python train.py --d_expert=160 --moe_layers=[2, 3, 4, 5, 6, 7, 8, 9] --normalize_top_k=false --routed_scale=5.66 --balance_bias=false --router_bias=true --norm="rmsnorm" --optimizer="muon_variant" --beta1=0.9 --steps=3862 --dataset="wikipedia_en"
Below are experts of layer 2 (counted from 0) of a mixture-of-experts language model. Rows are named router (the router's row for the expert), gate (a neuron's input weights, with its number), up (a neuron's input weights, with its number), down (a neuron's output weights, with its number) and show model dimensions 0-127. Each number is 128 + 32 x the weight over its row's rms, rounded and kept within 0 to 255. Numbers have three digits each.
After each expert's rows: "comes after" lists some tokens at least twice as common just before its tokens as in all text; "comes before" lists some tokens at least twice as common just after its tokens as in all text. This comes from a sample of Wikipedia text that the model never trained on. Tokens count by the router's weight.

# expert 11
router:129085127102166127172096134076106127120125088111110187139093167149138109083192111153086152187188133091126119120095120144136062112164150152087163085169062138099169195116129146127134116142120118111161133107116093122109137172141185151110147111108106123166119109125139132139091169125085083175143146134158098143102121091185150126099141099151178127170138120085104178083102123193088174158131
gate0:096124166129148111125129136096143065110119111134161106085120133099075177138179153128073092139126138165195132102102080092105025129091105124134182171151060180146059117046109141101154177147096126119135110113168138038114141120157122085149134171091194152242039163119123105109091134151134152129137148159105142150134132117114094113121096080116115193075168117144160109156115152122114105100129
up0:122108103125105137133130089134105101148127103117190120121106137094126172118114136124114156106153216093164074094094111101080050130081158132102113179119165190112089068094107130089132156135137150173091124129092120063093170146165102091127112142129195155190098109104145130074164124156127176181154147112077171122089107113123107145198173075153066137157108085151108147198102160117147119121110
down0:135142118080168128142103192172130152115166055171174137109141116121151083209142146056160114125134117159125150129158201172058132122074123099222110112163102087110122159154118139175111120156059101081108058151166188129106153126093130050121133141160135147089109152114161159123138150075139134164165165167144094106116153101081140108110061102139179141159106097123068158120101124112130103069116
gate1:085132156118169135106085115104140111138098157128155131152161166171105150088077142185157052114171091100153136137176140166127166145126168102099119104151121116135106135180140153157075086104178141146147141155165189127129124106107127135097127104102164077123108155174130147148080166144133144135116102172118108166142152102137148102133118102125121070078154181111115128117105155137176211113181
up1:087129127125072142076137080156143169098113135123095135165160162097116122117144068138165173124151184157129154148149108132151167122149130097128097139172145120113130088103057169154130162156089122177068150136139103061066139144120122109089173146145136073149116210133069142134047142117172117159137130152147132132113044133109089171093150082133168121134121095146163126155149136109097140130203
down1:119069141155155174127123138143133103183133091080149148120125090115074088121088122114086136139178088114101133147164125151053122175111160127108135131109132124114146174152145126142106105139170155127098086133169120160118121150138029110108124106100155131104122121157168125058143124112109111116159170166130103142165125102128116159088108128076166128115080086142107132166150107131118151166094
gate2:120138162155103122103129155075080048096157111128206177099082082105126162118173076170118163129150142178144135140182162130195163120125145117091206114176101139126152122192086180127117166098196146123120172129157122166120148130116184099165149118081076070107138144148149130084100137186089114137128199115118154166088105138152141166129163142144131123184109143108127097073127126116168137086072
up2:091157149079133106194083088120137166142084094147160141105185114151142128151099133084176161141111121153153107065151106136115109165109151114139090179058116120116115166116133069124129101177079098120102093131108153094130132107140154152071132141197201118191117097141146089128120124141159101144095113184102117102114127123075129119099142104131123128106079161150146153169130095120109103092139
down2:134145146132110110104101037083181111114124103163165152169087117093142138114175101102073198143180132110176126134163151108154088113086183081148164085106135158183137153088122155099099142200166113128112123203079183124131165133108109132135133183087165144152139163123109223176144196207150064142121087126134143133164166149126086147133153177153089153132137151149132160120123123136237161120103
comes after: "\n", "==", "===", " also", " career", "History"
comes before: "==", "\n", "===", " ==", "The", "In"

# expert 10
router:176111155148132130163144129097105164200122137141082171170081039147139157143146113178110112159167141154099136212105108143100134163105128135144138094173149137101122111155134099154115182095087191146127126154117127161133088155152133151109074138135121131157171099154103121145112119140137091181179146154147080144088113104132134095114165113181125143134139131108045145114097114149129124107154
gate0:139125105121105120137117047157150129144169133119064118120092148145136097123056163081063096188115166117119149114123136039150149093092091132102107119080128141144126099160111138120126124109138125114127189140120090119110090076047134110101113173145101159092130100033152181179135136140175138162075197123120060154112126145168151136110087112120164157131150147129205097132167141084135138133064
up0:173105136156176147088139143114130131134107135091163097154165153147103140104086088163137129114210059152076125118125099101112129081136128120119138113126093141156119172099120064134174133151145082109191111148153118060136142081134126170120103103094184090085147132144150099101080129094097120108148150104136104126123097130061117061104165062128120104155097155092107147122134140150121064087142
down0:188124189116169126139051121173096190160087126128143152083143141154167082149118122036162119183111113123112085090077089135103195161123164157126122144113113177090083096128121132148182159091168177177127160133133112117062130125123168125146138141141085099105128143101152150090161128180133140114061198110081081119132128183150180182150151107130095138131104142108108115134183111049146150086124
gate1:150107138168193164151159132109147157132114129139108112126102116198131150097171078141151207159114157149113096118158134077118070114097187126089131147100109113199179123137128079182151114124110170109122120079151103156121095167147081103086086138131165085152113149131078164136114123094152148154103128134105085099147093217127161126110125117163163117119174104166099086127183129110126104158122
up1:112162146117053118177121186148111098147113177120092095144103211068146144181185157093158102104057090072148184167134126120136156152148070105123166129075138155116144133128103123116131106111081123129102170119144142076133161123146154156180144092175153187117166100137152120116127093176143139050137086123113091118113125161089096150103182150093097166062151160097139176143139110151071140140135
down1:155146149175107105111206068144179152126111151139085059080125105101130147108161154121167142122130160109147146118102097076115159112139072224114101121178138107180150069113150153142129129065139095139160124130145143107127153113104106141108097085169128136112124172133146147157087079146116126193177096134151134084174101127107083121092161108132151138176084147131151095125134138100117141110054
gate2:091152133122058132197103094118115143146140079149140102118124127110153133111075061145159065143121113114070135050139161115059173116053164082102097139113113116141106137094127186165126050120114114119175120164138120142137107121184157129119155139119137104104098122130132137171183146131095102148084092124201136120139153128092109172186092121090101114193124154174087165096116094123158133094143
up2:071147092157098150115149179088061112179154132137140085125122112185194125182126087124126121090130096154114101104144140064177128139077196169120090173107127146097080168157157114180073111109126119163214175158157098110129121089106119127154098153143117120115093130174147110156132090175106159080052090189159127124124119098146092176133093147099151146088133101124127106128130114118110129121099
down2:145069155148134143185179107151117121129110058159084117141141095152143159154180167114097092086178114104075112134175157133136093121103123138110132114097127144107169188152111125169111142164100110141186133178149111192181130158113113150151146102177128146173098141091139102158120133101174184135096137150132164145189129150161115114146103091120102070120106117142137118060119137084072067089156
comes after: " a", " the", " The", " an", " his", " its"
comes before: " of", ".", ",", " in", " to", " for"

# expert 6
router:160135151112127144122121113100111132199128106100134152211102131132161093114166151187115126120142129157127085136068058171105135098111113113106122132164121141139143141134148129110118139092118125179120137117148098128137079136137118140109092114117131084189114100143098121139112154195075113172147130164166094112118164085126151108130096144128166201123127120093125098070110104149095180118155
gate0:109150161180110103133117107120178117143122141148182124180119142118087058128115111137148165145128158180133093215132132153157164080133134067154099096091074137075096095058172108088143151092081122149117136122105130131082135084099067137131153070132124082098157112163099109100148153109110118113111122138126130113135144147170139112137172137060121133155152127111109106156149091154122077133106
up0:173110080113134125100141113105056108107100147108088137123158132171167128109123148101117100071141134140120135102084150121131057160091114136150171072146098128116117178156122154164094128135108175133148140101148151123204139170160138069165175208116137186087114139078138119099086151163122147077139064126088115125110059141139158151087133104182150098112077131161158156074107163145127116110142
down0:110171176123132125076102121081110123103126144171115170116137088135080178156143236141121106082149127195099119184142093152066121133140103106149132106146138083075097115130143160135110085080123094165136109087190144140137126119113150133113097121173163101133175075133121138131153131183148150167104137099160191112121119169150153119095157155120123131112139152084128099095143139134146088123116
gate1:074050135082107114152043074103156161094126141138134156176106137103129171117157144126164084134104152056102124146141107119061153104185164131142102126139095147097154144153198185060126150151149129124183111108089111112109131091125056145140147139127082119128103119125133075115129122153077161128140082082098192143123144145158092170120156146143159123132118147150137117143134154158152128167154
up1:142119134148108124125146104127105049198187156145151143108129123108137161096182155117168172131129145126158176127133182142059092168075102130088098118117108105135061130113120104144130141139132167119162093102159117151130148177128205126138080186147129111108101109053095098101186108071132121125150199076132130092115122123104123136161122152143124124106179116093170188073138111108172112158124
down1:131132126156126182116135164164053124134125126151105134128119066148097136083086141149135122098127103166107099070195153113136072174145190216067129123123150131071087079128145130194130150147154109128152141092182137099120086140170164198122109131122141127164126097124066122104129185141086114149133116181123152158092116073105081125120110138135118154040133127156092116192160137116124120122156
gate2:114116111062115122132141181142091125098101175142167091113083126125094099109202136151106154104110098126111180082112158101131128156158106095108138117116146083122107105119168113121098102143080123133154183159132117164159157162112130085109082168170103123141126130108154118143125092134145090140130136132145105079021146128187110113079183187065153148140104143114118141116122092109143157144141
up2:193114160073137097105156105132095173102203141117121147109139130110108140133104150074134100129174067109077128147116115171102141117146118117078122087075120145132078109190164104202137148120229125148127099152170069096136153125151179158134168110141155096107110162132120152084125227110117157129160112120129127108151171063100117156134118140156081174102122149152109172159107078124145130136155
down2:092079145075145121162115097154130147134087172094111093119165086193099107134163122142167115164120107173105113121125106176152138120087143131081081089115098173147161146143145141101100178139116094194134179112127092176102110123136151092132167157149135105193133103133141163133176110192153110125152100097134121103176148137102172152150128103211143165101103149127140147164124117094158155116175
comes after: "-", "\n", " •", " Country", " Family", " Website"
comes before: ":", " •", " Born", " Country", " Coordinates", " Website"

# expert 27
router:126152144161191185156112127136141128130058055131100178222096053139140128087126095149111149150200155111114152124087106192096131158103162147146136075195139194123125137099142141113136125134153165141132173127154164172134071107118093112151113101146124187141160051144097171109145161158099111169142123127119120129071126116144113058162112164118164161119149157098084118131106125143126128094169
gate0:176140096084078157071123084092138181159101091125127114174148103092104146177132102112129147149191126128171146114167171143147118153102129132181166101140152127060099103142135119111114164082067123068160175072111111142123150185146163141140199154164106090098093100105171116169145130162106136075145204139115127088138116109130105154114099143167147112087189141125114128146101145125117078160152
up0:126159151122210201093104094192125152161112146175144084152138167110171101083137129095139133144120185141092081192108097138150153131139106099163216166144138217126094123163126092086167077110143152146132182133139077142137106087115145088133120074115140122136128103101122139122196202097104101185134130135130129198135165081139124150162076187167150121147157133083161109117143115140130186085145
down0:187141176123143171149157047119170149075113200096127146066090142116123118119110169144201142101129150117133159167114191094134148133112098114133122148082085167120147111111140203145067121109141165144139190150110102092159118102222092134138135075151123120140106123072136152126178129153165108174138132142139150135113080163061123112185155182076168129184117177116126161134156158145171106082108
gate1:111142179091127092062119207115124122108148104143077105114114108115149166167101101140139126115135160121186141144146107075156174096176115087136145122073095058088133130158144137115124092063177141157151148124145195116120101127122132125159122127105097148119105133165143167145080178096049145117081162139112108172154157171081138148097171127104095130165111153124045100214203106166202098109125
up1:099119184122170142189068178087094112122110155103082159126141179133130189114116117118128144183184129117126111127129124075203083112163204132125074152176101067093136158110117103190099089127189122083103085153120177130115116103083163132115136103182144142086109191090149126127139138123087139142106129143145142141149083195100090101119091143158089121176093116203106086186156102119162102180116
down1:109201090121118147146201097170185101112175143104103204129157155079162091155135132051102188137121177170059095181094096094087080136126143067115115142139127189128197126131101048041134134110157120140125109180154134104098087103129158147136128074118136136118127111145130129107097118162165156128083088088098094176156105227200117146152112165083133102140104158135171152159076147090162128112180
gate2:135111087156046164170137110108102095129109151108171079121148123098051171176112101108109143140150105119106140065151128100118122119067131095189140141140157098120124183174092162127125152105163143136160118114126156153107168167071070083102141136131129176029146142116117137145118144059102092082159134119161149145131144129117124161127138070117095127138098113121107149146098110125077124087135
up2:133187114132148163136090136077131145169182104129152146078127130221095127141172144206139123099128130092148112099159171151151149136157120184139123148095103150123152114124121117097062072106172139184108139168154145146107093091064130143116121164120128092086051111224191138141131148157141118137155141181187137103149155127160094144091113070123147086100105154176156124083174146112078138115129
down2:168121152176110097135177130096104142180092139091115159172107161176173152140132120146125117101114146129130108100164125116157139111154169176152160087153084140111176191142124150149075122142106175163119092126134115120179123139098122195130138146132144196134107138090095196148109153072105105135154080162093063135115150137150104115083154049147122098090147137064096133124191101136187086112133
comes after: " was", " to", " he", " and", " were", " also"
comes before: " to", " in", " by", " the", " a", " on"

# expert 28
router:194128145145126149141112134187038157161106152211115116132071120119181207147205123150115105145167134076137117179122093179112120141139152182093097132158123130162119136112131111149117092158136129149189141099129111107107077146156131151096161191032062128106203103112108162148154142131086092171116173148126157197117146107125096137107130056107139106123148165093121183126105129200108178136147
gate0:104110135108104122100176112162132133129114134120129107116102079105098167102126130112115163164053113123091152137103154104099162125184089154134140094133110164127135175197154176096064180092189131088124119185151130148173121182131088086110093150188098153121082144150115103135104163157161162119107128114142082068118161100203119105135169117088129112071137048155092158124099172139116106169108
up0:160113061184154113148105084120108154154161161135139099143185194155160136150145108105130152142185137108145076124128071146165118097092134089089161170128171072153179138095094118150184092122072107174155144091114129070116132090154131090163165148052140128188168117130149182134149113100053147109133118097093148182103109111099099114135114115155113129148137189056165132087174126109122137101143
down0:134115108137153132101118122146137135157123134055135143109120117094165120126116115115119117135114185118163157149126093116166138145188145172127084137079108168127145100170136140130102140109134112185131170131163193105163150177139201119114125113121116173101103102119131135125179101138139125134156115076125145085109172078118066108146130155101146151148119137165154147112101125117114183155133
gate1:130141158108097134143164170127140157104173184111124161166159094136078144135173145155143126090140100098096133123125155119137163110123209063161106114147104112077094169127194100128113162147145145134076133183140136124090175165127155096090156127158129167178129123099205081141145102091155114080117143138085129122094104129138101139108154158149093137138181105134152141075112146118155081146101
up1:172134127105160131148162119087122151106093070134112131111100138142200157148092111173186142174138133097094195136117111144171104131135122129096115098079116114152104074126147135135127138119161115186046103107111139113199119156115129148114137138110046182108099143110137094192089099101133127167195071145158119102222111165109144141116167173096174157143126118087136180077144153178126174139075
down1:105151181159100062141156153090074085098072071142106113162135151140177155087146126064134093102165143087091146115101160145179101097178120137170154096101168126147171140110078189132120103127150138051108092183078183105158106135237112098130125124092153123111138165131097099114086111164113124119125122084097126139176126163151083094154166176176107152098155049113113153050136088152105114130073
gate2:103188088130097132120137168069096138099125174102162152126090141079127081158109156158131132220131138118144103144156070158176149124122120081183103132092110169100140149138116117143104093047149131089161141068113131130107154131156152116114130076156140124143091096153149100129107148136124156126165143132095125076149161119106158117083101152200139130154116101121088056178167120119175152116169
up2:129118125096128163146115108138199122143112088146138099157072147135103103126153111126102174145071163150089051154123138073105143108144167162192161102118169081206144181125119120160155122121160143114124117174151168185166134149150156141117099141121092113160162092131147175173198107153095124131117114075167125134118166117155113128162154084128088167127184070189127128126116137177085089104132
down2:131120107082133078081102152116136184166096160117139135163105165119141131102124179143182149140169118081147114150158140138121158093153109182149105158106143127141148171111112116152146162145114129158091126178175125171111163169147093097134126170140139157140141138100164168082115166157098137149097103079037171062073097122123147131138077132111104143137117133136087087085169100085105127117164
comes after: " ", ")", " 0", " 1", " —", " 2"
comes before: " ", "\n", " 0", " 1", " 2", " 3"

# expert 9
router:149106127143082122159095165098062113163121116154105136166092142117131135119117154152117130130167164136105142161129097152104109160135138160101165116123086140108161110207091146161183129144137200171199111101110102119131122102121135130140082143098123077137150130130113118130087144158088069105193136106188077145070128129058107111139134080099128149100146120089130154106124082127101152087134
gate0:152186097118176081120178135135135089118118143089109095120081161140131171140090127130069072104129138105117090096127138146093132147106137140096172120135189122146158092132144137127161104120137145113088139160119152191162138132082172123138156075136098178140120130167137105103111172119185154214180111170170105164114144111178147124127122124134118118106118175083133097108115099104046115134130
up0:126138106080161059144117056162111119147137108114139091204137142094190120167158158089086118114153102115129118142154098167121141132176121149102124164119140109157145163171134103122122131102125088127139115090102162137132133105115148044121112142125116235086129116126134129116156086174101120119167109111111113129116154140144189100099117133053161092162073194135092172164074119149108122146120
down0:092142138159099135183113158136161088110129130088159102074059100133080094151123160123135083107140179146113020140170105106122184133104120146146183087099169047161127107099148151126135130164175182130079113186149079113102160081134131079110123154101141135157115119090143063110145079135134099105069080170176105129080155098072246060162094080206078155141069118081137132110161107166188081157083
gate1:121137134110171136191161148128143094103113147135149113168097130121158126145154135095061159120133101097171105164123166113110152135150076117145145107205106139100123069146152096123138139167137127159141095110139118083119126102105089116129071130138160192081093070157135144156096094069117143146109164140122129172117131140118122128103159114129067186127085165106127045131116094183106049091144
up1:101156132144081106041123190144067136072141069132085133138162133152118086126205133153148135112153143088091161151079181078081177135074137152104113164116120150113129165197139078108113092064093146056107140107116094089084098132139101125108166126160162172134158154119098196116147199140139138182132088134136106078071086099122148155123133140094132136164158098082106125123081111125145116148131
down1:095160124141158105186158109141161140129141095138110156122120106091152129095106078157109126131126119107128183094150094134132162063112063144148104136106138109117139108160138099123168073100086150135107128106145119137123056172104223169167108118114127201087153152112100107134091061123138116153116163141155073086129117096125132137155126093140115181139144069155140121159153122101161184147113
gate2:153127139132213111131144126136131141062069150092107135167172115077117127113163143186144120145128083136097167075168101157099161080122115147123122086174105146077124172115108112160155104091112138134126143070170132167149141113171140111121110124118122195137120115134134106197149185158161143116102099170171139153084098142154134116119126081085039083128119194130106144112140140184085136096065
up2:159141085139112147109126125112140126058148127060112140143125131115095080178162165127123141085104121075051176113135102124169137115051102138106107104140096078128122138069129109119164127181087142144126160123144123067094154163158155059087128165142153193142140113145173106201185129171142058119095099131110173098114076086165090099138106117142164183129098152133115193153089072164124150119100
down2:143117115117130156152165143107101108116172170092094051142156076098130152142137086143117139061108088101105186172176181109124078119126145137125163057174170135135096179167122145151173120084152151119194120132157149130141114135102104157123095110155126141052135124109119161137120110102106118062145128113083132155141121213092088099110147087089153139161174083141222139134160127141133130142129
comes after: "|", " of", " at", " 1", ":", " 2"
comes before: " |", ")", "{", "(", "}", " \\"

# expert 13
router:166164093152124134180140089108117131084093082107123115153133147133142138129146080197097147129189152116092114152136107145107114094162182125070126088103060140133130171116119081155156136176113108173098087171121131082099103147185172148126078158148141079132148142096100119121105224146113095138180122139147091141152116112067027071136110115186113158122154110128119132114068109126131202117172
gate0:103077111126123061149097116186150118151055083100145118128104173128082206104124099110123126105097225119133128173145132125093179083145154115156163096071149106128130167113160058145074154101120173110113117141101144142069074093104112118147073146119111121099151142132150141076152191084095142158118113151157097127157129146104098113076147129131099152097055126055112147158095122150084179160207
up0:115118094076159059181146116192171152176138109141140135127162075118131150123066124108149122162040196166139125094107122116126122079112082154159137118167067158114199188189169116107125118102110167051082120195109165182099127136144149135114105140090102160148159132143153152101198117126163107137127111179127118124132126136088159061146140157143114115141145107058130168137104152156147143150173
down0:069130146135142094081175132113099141117129094112102131086105128157188116143152110073097133082171138127101107080181176122121078109153112153092161084131119131136102142068074190140117170120177087124099127139121123196190063097186128142107127158109090125080084066158140178143077086149152126107157177102167160121150117153095090059107151125151173090147135170088146086110143122119113148186143
gate1:079113095190174079141090129066142073110189135109150115121174151087106080137130133161134117133147178130083097133043153040163109086146122119085076167143136169155121134176108187200180122194140144116064145142119145112155108181111107135073104075114176164110095078133153166121124155139128119092152174205153123120123137114159137109077128100125054135171115140105169137119121142144120187110115
up1:146156068146177110134128095142155077095130113124131094175155156102115116092116134158137098115153124132097149112087081063146147103140093105082114186123120119127078183140146169181128162116126165130098138067113052177111138168188145136128017104147129185166076120124142087160084090122158118118069151198114126113113156066148102140102124110115077137130118162102145117138121129082136145128199
down1:118078151058130112125109104111095170081157114126083146152116095126136156093204118120114103110155103057122164164178134132125070084064097105137175175134171100168127137168064128197109193159150116113113097072085109157133128117210104124121127172098111068170154159120153115168140119159119093134114073156138096159162162136101156106136166098087122078142185105176123155116102073171111122092073
gate2:163114143172054177094096108086062147162111149104142071131118077133179102144132112125148099110160148101093147129105097140133145127134102087154049180134135119151096103119138162134092067114134142112172043081059151080139137113118163100169111136071100125171127132093067159143091110127156131183135144118120092153122115137121118153136114098157147204095122158096073152092141097119115094082173
up2:104081165112132137061108094151106111160111100061129151142115130158165095089143175142088072136081169125103078102089153124135108160075116048154090123137123140121092131141102169143068153146101145135127108064151118066140145147158178116151117089159111131114129173099116150121161080115111184186140184154133125141152101075175184139085113141075097125127129127083129111137168118156105094136121
down2:093118153116139198158084091153150062154133062098167135132094171158127089104118130133168125057111102118101120119088132120072121127087148082116138158101112104189131116085133122180217123113132143070118122105096199146181101114132157077053127114147106077066083165148182145140076091165163099111101143091139171120153140128163128137093146175195108149134120139112145095127055147154165186160118
comes after: " |", "|", ";", ":", " /", " ft"
comes before: " |", "th", ";", "st", "nd", "rd"

# expert 7
router:149120159060126135140131092117085098199115131163089139120108121104175196102132112146145176143151139088098117145105145109105130181059157159093126101133087135146161101122158115111184155159107136125157118154145108103115098175110147145077166084107081133219137105106121178105124091106138095149154158189149089126114127084118080124128063104152127112092190164124064150146094095132125173119115
gate0:103115158150158096139119191086129181098163056150127090092167227175107145148165078137095098130134161115157075133218061101173159125127122109104142104131193133106147078165086093178124129101087124089097085134146124179140123206144083120101072132167153089147155180142093149135168134159106109126134181145176173195204089117119120111140092085133068144101151118098128108103104151186092152140133
up0:087196068175114133188110109124150102162119115145104135138165157120207115156134103140096105178094107135069191104100133107131124164114126080060118079124127098150106210211154046130171163144171146128091099129103137136145144096063123126133132069136169122065088114111116137083066125090148172092094053103146105091121121152131146136129162082063135148114174162126116171095158153073132183111141
down0:095110151124156163184208120131160121157112158119168131125121148128125145150127139058130175103103182125139088167154183100115102192107155142161122146164116044109098095146091104094203098200165148140070129153074156148125131125127133138114091118090166067121212125097139153104105075105096122134162175156137122075145117175146163082136124101168113105083067164153121140093127156133154185153075
gate1:083144100078114131132107110141092142138125098164147155110126088119167169159101181155142075117114129136109100111152152115154126080146139105168137225120143115145097162161129133062134090105121089098139080140126110138137148071075100205148117106144143138133172131107153089054136114135093174122137113144113108110151175096098129077087076109135095117124091127099158139094064138179081164079077
up1:147088145138134077095134154118152113089156152128065111171154170131074098135082099129137160159096083188101163115116097109178156115113094124123104041145129194106119106111117106147145133144101171156105170052203097110109104159159113146114136140126106106112022095176099098163149137115143110086140127138134165094163102153159126144120168161131150130129150094152134052147135132089097119175129
down1:146140075121091103130158155094118106083161149022064113072140170146103130166167111133051139126098150128129114154130061138092179118083120148152122060142023115119142105185127128129121128181032179055106113142122145141066095114105140156125148069087165107122116121121155112131169170094118093139089107106140119135166122152113100128159099132133127096176102137133097166162075153090094085192124
gate2:138103122127164109173080145169088089092208109138096144099143154123130130148156134190041094205182106142070096075092088137092126127098120124144146119129133155141165077121169130144115172063123120076219146085141144138133169168048174137098141135160070152113133081140141159173162082192182134127052173194056162127133172131105163113137077130147084180108133150102160143120169091115124121138134
up2:124093103117184139162138186197110065132192133147121072093115128140133131119127122188046157230202090140139135096147102155101119141112128160169198114133124163098183149145135141126108174181072110096208147140114114132156133109129117130129137120188121123125133131107174127183192099154128091124077124191046130096130095154144178085125102151123098153126090168096150179168156056168125104131178
down2:150167148122109075151149147082105169041140135037125070098144095197159120142112145125170148121081120077082156106159117135146183138115046098154153075154140104087083065145184140184144107074138063097089084142099161099169173086162119159149022132170081100061123090089137114086145125122211142131203119142169098110152072100112178128132111164162090097117199111076106138090100121115135128110188
comes after: "\n", ".", ")", "---|---|---|---|", ").", ".\""
comes before: "|", "\n", "-", " ", " 5", " 6"

# expert 31
router:210148128162100140151162139086094091177115104137076142123080128069156147109176134128183085164165146078123146126141127157105083157160186158108153094069067148102152173128165115155109178171129143193208109071110104134091117170105144130144098149118167197158115088082132141080069160195103063129186160150132119139139109080094087131147174120083146112103144171152116121118104151103123199120164
gate0:087156156064102128117123134141124127151206195121127116131138116166148160152110144179119105162126105075137088108178178084127179082210092127116128138168074139171087134169177181141124146156057110145100119120147126116178149142065113109165139077108137103139150131076131171159123115147115127181084160115130170122103137168163033104143116108171131156112132088128161052093145107181125165095098
up0:107090102111110136071095103133139093185167068087074173187095048127129096195166116158096081135135054125119132140084116064116130111135120119131128179197159120160143148120146079153160127104093187193125167121157083079104108141136122124143165181144091185202070148123079125128124063114104171132149099137164146149115073081149093152162120138129123140093123125126132145089100140127140152124133
down0:123100105142099161119141083128085159132117112085119123144163129144128051131149121100181132104127099075151086168171141126151122091132069100125123143191080151135139118102158114139103125129176116133137167167179045166129120089140061133141158143164091071086113111123080136114121096130116126131131160161086098149100164158135174146219092090171073138154175069131111102145091141071125104178128
gate1:127118140101136111214192129126153142124096125147098152140123110085135102125141047141097155177192117149113151093096063081099105048151103096069131061159114178123120127093125165153163139199000174123142123064157153079079141140092195153090151136081091151096107168128084131130083117152132135178096128084150187074106127143127094127121139154110132208136131117068093117144132092115180181149099
up1:193127146108129141143143082170133121100128120150156209243135077121106093150160097111072114176168079146126157123196085100084155128159094107086146125118129095119152127121123132119153090155094174119170117152202074083080101080139141066166149110087069185214111123097117133109128120150148113167072112072195135093154117176155125164130162111103106093167183145158166184166152105093173119167122
down1:140145150143180134170124075099134131147140111116131160039148111198126127144076128174071140074137082139140122173162074152169127196151108110112132094114094186141198094178181168222164139132175184147116118151129137143143172095072153079099140139124104135098118115169108143129156097133080062139097076132095114099108135169133082152155123141147138167139148078065128164177140103129156139114164
gate2:176136100096204169143123117184167126114100114150127100143121147127111131156089173132137094122121135146116110122089157151174132068097119184119106166151128120121181082151114125175132107122136164109140081163106157138159118098128156179092120103123056141107143125138187173108138161192141139099149148113112170141099171105115133136212115103132133146100126073125159178141133087173148134094071
up2:169074119126163173179215217133137114096057122063129143131146147152132173076221147149141146157100111129144126192140080121096171112151128133196151118120119148141097088148189125100163125146103067099095151140116116172186126165121095085139131135080160096183190144192106128171121170129207135132120113116100114167130109119180109097134139168134122144115171168160111121115145132201146137169156
down2:129070085136131174151086091101193109124179160168150120112121168103159204170151141104198161161114152147116140146155178119084137112114140131141146126111101124128133149174153178176148117103152155156129102097109171085068066077125130190102123153110140071145141064117097081146125107079161112177142123103145136102169090126171121139118043147160128116038135165124076193142150129096097148089126
comes after: "'", "’", " Women", " People", " Men", " O"
comes before: "s", "t", " first", " own", " death", "ll"